From a checkpoint of a small mixture-of-experts model trained on Wikipedia.
Size: width 128, 19.2M parameters.
Experts: 48 experts in each of 11 layers, 64 SwiGLU neurons an expert, a shared expert of 64 neurons.
Training: a variant of Adam for the experts, 281M tokens, 4282 steps.
Below are experts of layer 8 (counted from 0) of a mixture-of-experts language model. Rows are named router (the router's row for the expert), gate (a neuron's input weights, with its number), up (a neuron's input weights, with its number) and show model dimensions 0-127. Each number is 500 + 40 x the weight over its row's rms, rounded and kept within 0 to 999. Numbers have three digits each.
After each expert's rows: a language model's description of what the expert responds to. This comes from a sample of Wikipedia text that the model never trained on.

# expert 47
router:524477445551470451585459461510522405537459617514465432505508536553510477493549409464451558456463553487543434463531479456532492542459480544494485491515445477557520487516435477540474517537441462494469530450506488512448536522492492444511479532534441574549514530513434514566465520487526533488507534497447522517499581531483543498454524492452561485533480538462479447486471525505492491550412
gate1:447533514450505478500567553552508521518439394473426457508525560462512504414477498508509507553464469528493524517492541490514497421509547458578487550496500598448457544574484561536461550489547493535440430422483573451486514460541517428432458524501453444487478463491465480466495468476458488481518489514558451455505495511526538492574512494575480547482450502505535504449514469526489503506532
up1:530479563510472507532489507501459431484576571523541509515510416508466520581484512498533486481538530491510508479510499507475493555529423464470503442507525444513541458467529389495525458491417538466574523613473455525491476501516501597523501493520547535505513452472552553483517527479582466487472461477485543479517488495441510561402440534493495437491529523486427524592522520482508474481465
Year contexts. Space or digit opening a year after in or a month, en dashes in season ranges like 1993–94, plus Thai and CJK bytes.

# expert 29
router:447489437511549418529567506437491459537489587481473521522544463536500445485440427436526549500430554532488495467434512477519517486479437518518536532483487476531430547576512445529462514464534464537482470458441507535489554474524444525516481484499500568507552536498475556559471562500474502520449577456491544532531534505436471522506511437456519491550453453477534536463458563469480556545440
gate4:461481462453461463548462432504494474545461541471523438446474518497464609534513460454589487519541470553460508476393472525599517480525495507442520488582513467425497523521508484508494423476425499520479555476437534439498487490529467500502489523505496472535528539478486535548509531554544448580509516544525490555477521535419536522519422470492520482498443487508551504525543589525464484482503
up4:570426531538504460531498553539544508417596493491463560545512489455461476465468551489603490529552511479503496535546471471382511504469504518509377500478538562482534490465449542531498513553501552455527418482521478480492489530527541527499508486493444524467438490449557492487492455457474503492553491430528549479484540510576503449520514543512448486548529552469517462531522481451524464496442
Opening parentheses and quotes. Opening parenthesis or quotation mark after a name or phrase, introducing an acronym, date or quote, as in Congress (TUC), calling it "a.

# expert 25
router:543506486526517519481440494537527527529498525487442481528441450499507438483507549569485519475462480513498479549492461559479551469568575434522500507449550537391534490528486510410558512514445489566593506556502555514545527482545542471495448432485427491482508467452469443484447537490539526485472501530466484545518489521557550483548476428476579510540518478534528554542423547471438464506486
gate1:490520473524506452479477450491533550524479392525477468553508545540439515445483469500484547554508480460502448492459452497459486586504530495546515462479514469522380448361455511469396516489509460528564489516531433479542508504519498538421504498499544609453540477557517481501531545446531485435469498555550515498470506524457512517493527490496487535508459512536530548506495481492516494572457
up1:471520477514522466517503430481541551546466482488462487587494565551486466462535535498473555545501470438473454436448472472476543592476483472475485526492539512521450427455466466502460488464476467535501501543538424506534599523529502550535443497531527578505429473569444461548478474467496518437466536569538496459503527556419519547496512472469464509523460513455548553548532519443514491568543
Word-initial single letters. Single letter that begins a split word or initial, such as A. in James A., d in dello, V in Vargas, U.S.

# expert 46
router:476481526448425474446556493561487481453461516463500466472569568483540556512551462514533401497428541500480507451544473548528539500430475566475549494438476461482510463561543525489483489436521467548483457446474472474446523485459454486519505472486542498491445537573469546455530476527537479496542535594497463538507485527518512525453479472566547533461481588519497574450560512456555488464538
gate1:523453527585516499412480502527549478521506480541468443512479503476487466545509535520489587519502469432480472497491520536522497470478468525533556523463524540481543512507524470479490557483525485463554470477509470509554507472467529426507383400499517611521505563501500510510443459532538543444560535528542460496504478453478480539451636483548539478440437468501496575523480517514447483535540
up1:412510533411487504550515501486464466429516500484520544479521499497496474504494464483495396490527559554497555490473531479457525487560496434502510503520499470561449461481514490510553484486464472521434564535535469456472566529515444516462611596500470456550494506506452483447612532510496481527468451513517516505552480509498532531509446544531446578542538522418508426479523483474551497469437
Field colons and prepositions. Colons after infobox labels like ISSN:, Born:, Total:, plus linking prepositions of, by, for, as inside noun phrases.

# expert 6
router:510417460473472453535470488548536497576485548440528490529573503438478467466518502447448547460538450489524528451554462534502547484475497524474479525513444548498484481506505522504487518556540472464505520474488554425451541444489463456549525558577520500532516537551578438521477495502468469416573529541446521489543539503471557435447506438558567524476538452468453468542486431458474466506555
gate1:492491454518478497556410439486516475524512546476539427431522503471451504581483488508535471476465503477501539510506549442507444540455536536529489528560434461515521394463477444540492467500461476496483494556523521492465502492486520457605569523502540562509583471475531472534550607551514539478525466504455436596453566496516500460447495514509504487554512500508456570537491510497547518549525
up1:427523462428446483523469495534553529503512526552412550505473520525438492513510468439513506547536555505541494489515450497505479457500451535473522541477473511455522511460465550529531463570459505481473575458491507464462435509501579540508551532491571494530478569467546459470573508533533380493480555500440499576530455509534478530507437486514496417492467603537546490515486478508555457464485
Year-initial digits. The leading digit 1 or 2 of a four-digit year, usually after in or a date, as in 1912, 1940, 2007.

# expert 36
router:524535541478548504504457477491484461550563520549465444452465474512531454521526496511459467501467488499509509514488468549479533471489468444534416540476541569479552434573501507393580458468528554520517456523481482536448538496501479515470500481518445513513465447448522521450424473562567562459439462478458531577516546524518523546501471566484525573508498575518547477504510561582502433496450
gate1:488511490534549540468515527456449467554509442523417527480464515429490489501525482438577471474509554485507475638515502439485490528515489540570517532497496510578479507531453455415510442479476542515526450459549472559510450525461469494507430489491469510531484459517524615495525582469494566438503508529496553504482451525504446546472526491473488484519450490466568415478554498564503489485492
up1:534508489421498468542464444505556514543453601474480488437505466497498519470521528549496497570544454495509491471416582494493433530481508435453517530495480536514523533501528575520493516535537501436459518591463563456499593516525479533508545550513540472527485529466544436602499466486524494554488493480500459420427545502482530482564481424498492517517492547499496571460542450476468521521446
South Asian name onsets. Initial capital pieces of non-Western, especially Indian and Pakistani, names, such as Ch in Chiranjeevi, Sh in Shweta, Kh, Bh.

# expert 43
router:508468470540518522495475503519433561442560478531522555508419519384462544473495563558552489497514499450542450486475560424546478497562453560421526548585453484523435522479431481536544511562479526545491549533451553543493438472522567454474465465497478480513497499480532454533517505530499519505492513464450493429490516460480454471528513457493468529468491533474488565511539427537545444531534
gate3:525493455486491502525499473539549458504543529568456507439497406519504446559480510455485541500453582476447481422485535492489543546520513488458497470448510527504477595439567582479472513517552498471494521488556564504529490529538531427550481454528450471473455463485503471503483459487489545464490583581551447499413441445461525453510529514509500502472548439505544484460532486471474544509598
up3:447452465480546548494503516533460486528569491484510568522503484591466442502428515477528492558495504504421452497487485484450498499435522518452575447502421536468467503463496574494416493542583511490482512527510473511530489515523494462543429496525499470481483534521562484517531480497459517513452604522441473508460472521493474442523502564522527528421444469444589409512461517498527573499550
Abstract nouns. Abstract nouns and their -ation/-ence/-ment endings after the or his, such as role, management, determination, and correspondence.

# expert 19
router:453528544510479480562569523564467447433559461492489533483570486490470503519517504551560413489531486532475484506583478490473507476427508534480528517452528445438439468499485495495522451522492518472482609500415481508531457450475510511548510522510554403428423503571578523467485524528498485516502523508523536564496479560506536534478516498533520446427543513487479486501533549489604517454519
gate3:458557520585559496515485535521562509462465466491474510518496495494503579547428463545521543477514496512468464513491596534488579515499478473483486521480507481497516487520424395522419510423462526494480416445526473472474491507550509483377573465539499530521530485518470563545550421503456451551549528544455507501534494521529505497505535485457528534427494488458518436491467457491522542513433
up3:525458488456465524533517472482485512538523500549539520466480510510527455487570555486492430502438475457481536549500399441514427466511498523478485477534470501540503533486525589462542530554536488507514531539520521543577475524495529510596489518482552466472468496505551434453456506521505537527412470453555489487448493493509494508524460620488456424576479536487493604463493539491437431475543
Prepositions. Prepositions after nouns or verbs, mostly of, plus in, for, by, during, and between, as in "majority of" and "works by".

# expert 34
router:446455524433487522447514456462454483448534491433571506517531546530492519522442561431499429576545502463479507522493491458561439494552458402568475522586508482534524453480452505551524510542467518456457507497521538488449461476553545526486529518443514450514517410558518463491516483495505505445560464465566492468508470467476488547585514491531488457488462543438489524561484484475537535434549
gate3:452510518497476517531454524547468475483539526554464495583558483542497539471465414506534561483401532531482503489514495478492520475473564512481493528514511512552567495481480547514497517491531526473432462390551477541506521387466473496568533499443487449435467508590550472474434432478535480536501497505573536552475469538466478544462518554543497501450523475515532529452529558499504493555585
up3:470506511464484486548550535623539507442561492535450395443490444540540590510557465528526522457511507493508471537541474523525584479521579483511501492488488450512529499510532506506482533507506474492463463464447500480571462522482525494444400510509530495477462566489487559499486578558542523551495531480548516557465441569486505422487496520408512497442507517487516537452451452467489525493553
Quantifiers and adjectives. Determiners and adjectives after the, a or most: other, two, several, same, first, such, and superlatives like most notable, most important.

# expert 16
router:532499542511518462537470495535530465533510519515496526559467426565527457484558515474506569464456486571432463524458529541487526539502428538554455487553420453456517543454509536527412517510461504513573491437514505567458530465555480536534514511554487534453451562453460541537471548504438554526527472451431455550547506454448460466474532466506525508475461405490575483482507531442509493502499
gate2:523444511563583485513486532502547511453561510419513489557577483501561595504457468516487517470530547500482495397520488484462598528459494521542460496556478511527585525499531443462466501525541529504459463428508459514521478494451497466583487540525449532507498498507444529522437511424489492428487528474535504579486488500508506476423489505513529601502567503498532544494477460440490542510546
up2:474471500520517512557458495531550486484499488508552425427503449473525538460474447512435498488514482509531565494472510483494501509494527528514458534455447503610568494558567521454525522487545511548549524517550499400535558476502564453453476496527499500424509431463511484509526516511494508495467481501638512525579466598445489467419503518508520495426544551524503511474473498477432537505543
Apostrophes and foreign script. Apostrophes in French elisions, quotes, slashes, Thai byte pieces and odd characters in foreign names, e.g. C'est, l'océan, d'or.

# expert 33
router:463560504530477509570471556475543453439448492486518457534539487495512474577436461526447435522487484561461511517490503547495453551444428575497522547450593526410491474537444491510546476463557493501533520495467514483459473537575516475556544510482533422476451515586571551431442491455489525536454464488514531520528459564531474524511509549468484509536507506487469474428465493515510537458456
gate4:500529505437473523519543524544499455500473534474533481487600464448478465486561519587482522463557427468536472535376573489525498474513492499478507510522536559486551491518506555464569534439435473526471459555445498483447533509536551451477474542522542505452464484511467480504488490508440510514614469488570457456457533477525599493532499535560543505483473530471484538529419513475481479546492
up4:519434490532502466453492516541438516511537495544476496451423526445461509470517571436529463501522435508526505550477502484487546521540498460478521529541507477525461459521525458472452455541587558548517517452588580549526516447520473561511442440482447496578493563484523474481519486554536493466429546531434469544463571483542440497511505417486438462473459504511450549454561537535474473475496
Locative prepositions. Prepositions of place and time, mostly in, plus to, on, at, through, under, often after verbs like placed, remain, moved.

# expert 45
router:552543526491544457479470531481468537521530486547508525493462510520478475443542564548461456529505461543524531539457450558459502483508536498514467600539457555568446533489535440471494517461558513458486599541445569428495444465466566480486505503505509488442485480436559488440535499562500516516503554449501484529411521458526517457544500552457438424474531446523540492525469566488508447509447
gate0:478439466419539483500536424451429457484510522517508535480528601466522470497435493459509471465521497480494443461482502453542541566556531443520408542494487478447528420495481469524551520525541529497610556482450463456520468497516526448503512476529402526474448507521507512597587488514501491496470500494529524519583480457516513529531436492490474500494483556560515559510472481498485576525500
up0:521449493532494480478466472553471606464541486516514453514495473591490543510507452533475529515520435523513456492477424564491506513460510544547472479566531474530558469432557510422484494463545553466474478542518452437563495418497556484486500477526509499465538527500461482495553388472443536524501503441508536554523423505452446550515507554504473503530468570573467467518497484424481513557525
Title word beginnings. First piece of a capitalized word inside titles of songs, albums, books and newspapers, such as Fe in Feel, Aw in Awake, Te in Telegraph.

# expert 42
router:551504516491538488525510433550544485412538547519496495527518491474529500524489489529507449469454570424532542519542527520492500579452537529412546528587497471446582472454424538528477532534462515478498446517413524529471500512457478515551537496510477446541525454513480555471491443441483506472447492541517487472473466418519478463526561573503455500509533451466492553498533389532466479558532
gate1:526438593499495611472579597505531583452569496516466473493445436554527542538478548458479500504412561478531500524488475454486510516525506480451544549505528585471486489464485545536496482529447449584463529488465506514514524495586499488480492467562486493499477511513530462508493466487418534513445496442476492457513474500496462525425524494468517429461489455495491418465509473525536508551554
up1:497485461439449446531480447566491442572480543444522466437550536504460443490461414521518482466588481512521470492518460559469484424458466568567474421497519442473488515519480550475469507419559526460511493503546550470446524478483497548512502524424505487503527528518522504464514542543504476511511524527497560533514552527557461453559512522551473476529494533529495561538407548515482531435423
Month names. Month names in dates, usually after on, in or a day number, such as On October 11, in January 2016, 9 August.

# expert 38
router:420546524546534472548590535504459458555425488471478559517524568508510497411516436522460491465514498498489449457489549510570513431491540484500580454539515492455524527469553513463523505444510446448502486527531447490460536421504447534447525510478538530508555510548435515488448528546450468495472493596451496504554502508485555575511529468480528549514521470518448512508508569568457549540529
gate5:535485503477527498474497450498593470446518549514433504537408457497424495500430531555546507513514503432558521520512496557465489535512481453483451514437555538487532455559491505509481421512444511552575544523477529428470504487536547498479415534523496513601461508533473467530511438469540502462469455472499581565445550558508504459484494507460543523483450520512568558531472486505480424489484
up5:531529568495485507468487535536520497492574460575531456466507460475512497537514546511427488505474490514507501549551435448558484473455472536552475558539478460556459527491399497489538600504527543503422475509505529498533489562505502428546541428506514458423475419448561494459541488510520534506543514454522404481507494460539485474450470522555434501491539522559443467485552452482539491447471
Line breaks and headings. Line breaks and paragraph breaks ending infobox fields or paragraphs, often after a closing parenthesis, plus following list dashes and == heading marks.

# expert 17
router:545503499448533474438467458538449512530519507461554477553486564485524563459467553462453479531582419510495453537469490531590423523524447442502508529500545546466503483544531490537500501499489502515565482548504463473483489420573538518421531523463542470447499500525449442462548430511478514462571453487504499496495473543451440583534439551527452446503523570524514532480503528492489536430532
gate3:532569504535492488467497574483514442584510462476575530492521501475507422480498418540555500472518515476589444507586491478532517454480504494480543472518448493523488512448452457477495495483458541463581482494483500513534520471510506512480470423524426577477504607505476499525466594528458518422508473486513461438599488534471525451504507484449489556437555538503519530523485488485457547458547
up3:538548528524504481462492543510494440539563476453501505505476449490493443498475487521554531453497421502564474529538462593499569489445509537536450550466486510447463410514444482483490495521468530510579439540548557491445526497490491511479418468497470541506502496488446492569493603543508546483528451535464561510607499543526554467480482429437546559442531504509510496483446514467508532458472
Articles and determiners. Articles and possessive determiners before a noun phrase, mostly a, an, the, his, its, their; also the word piece an in anger, anonymous.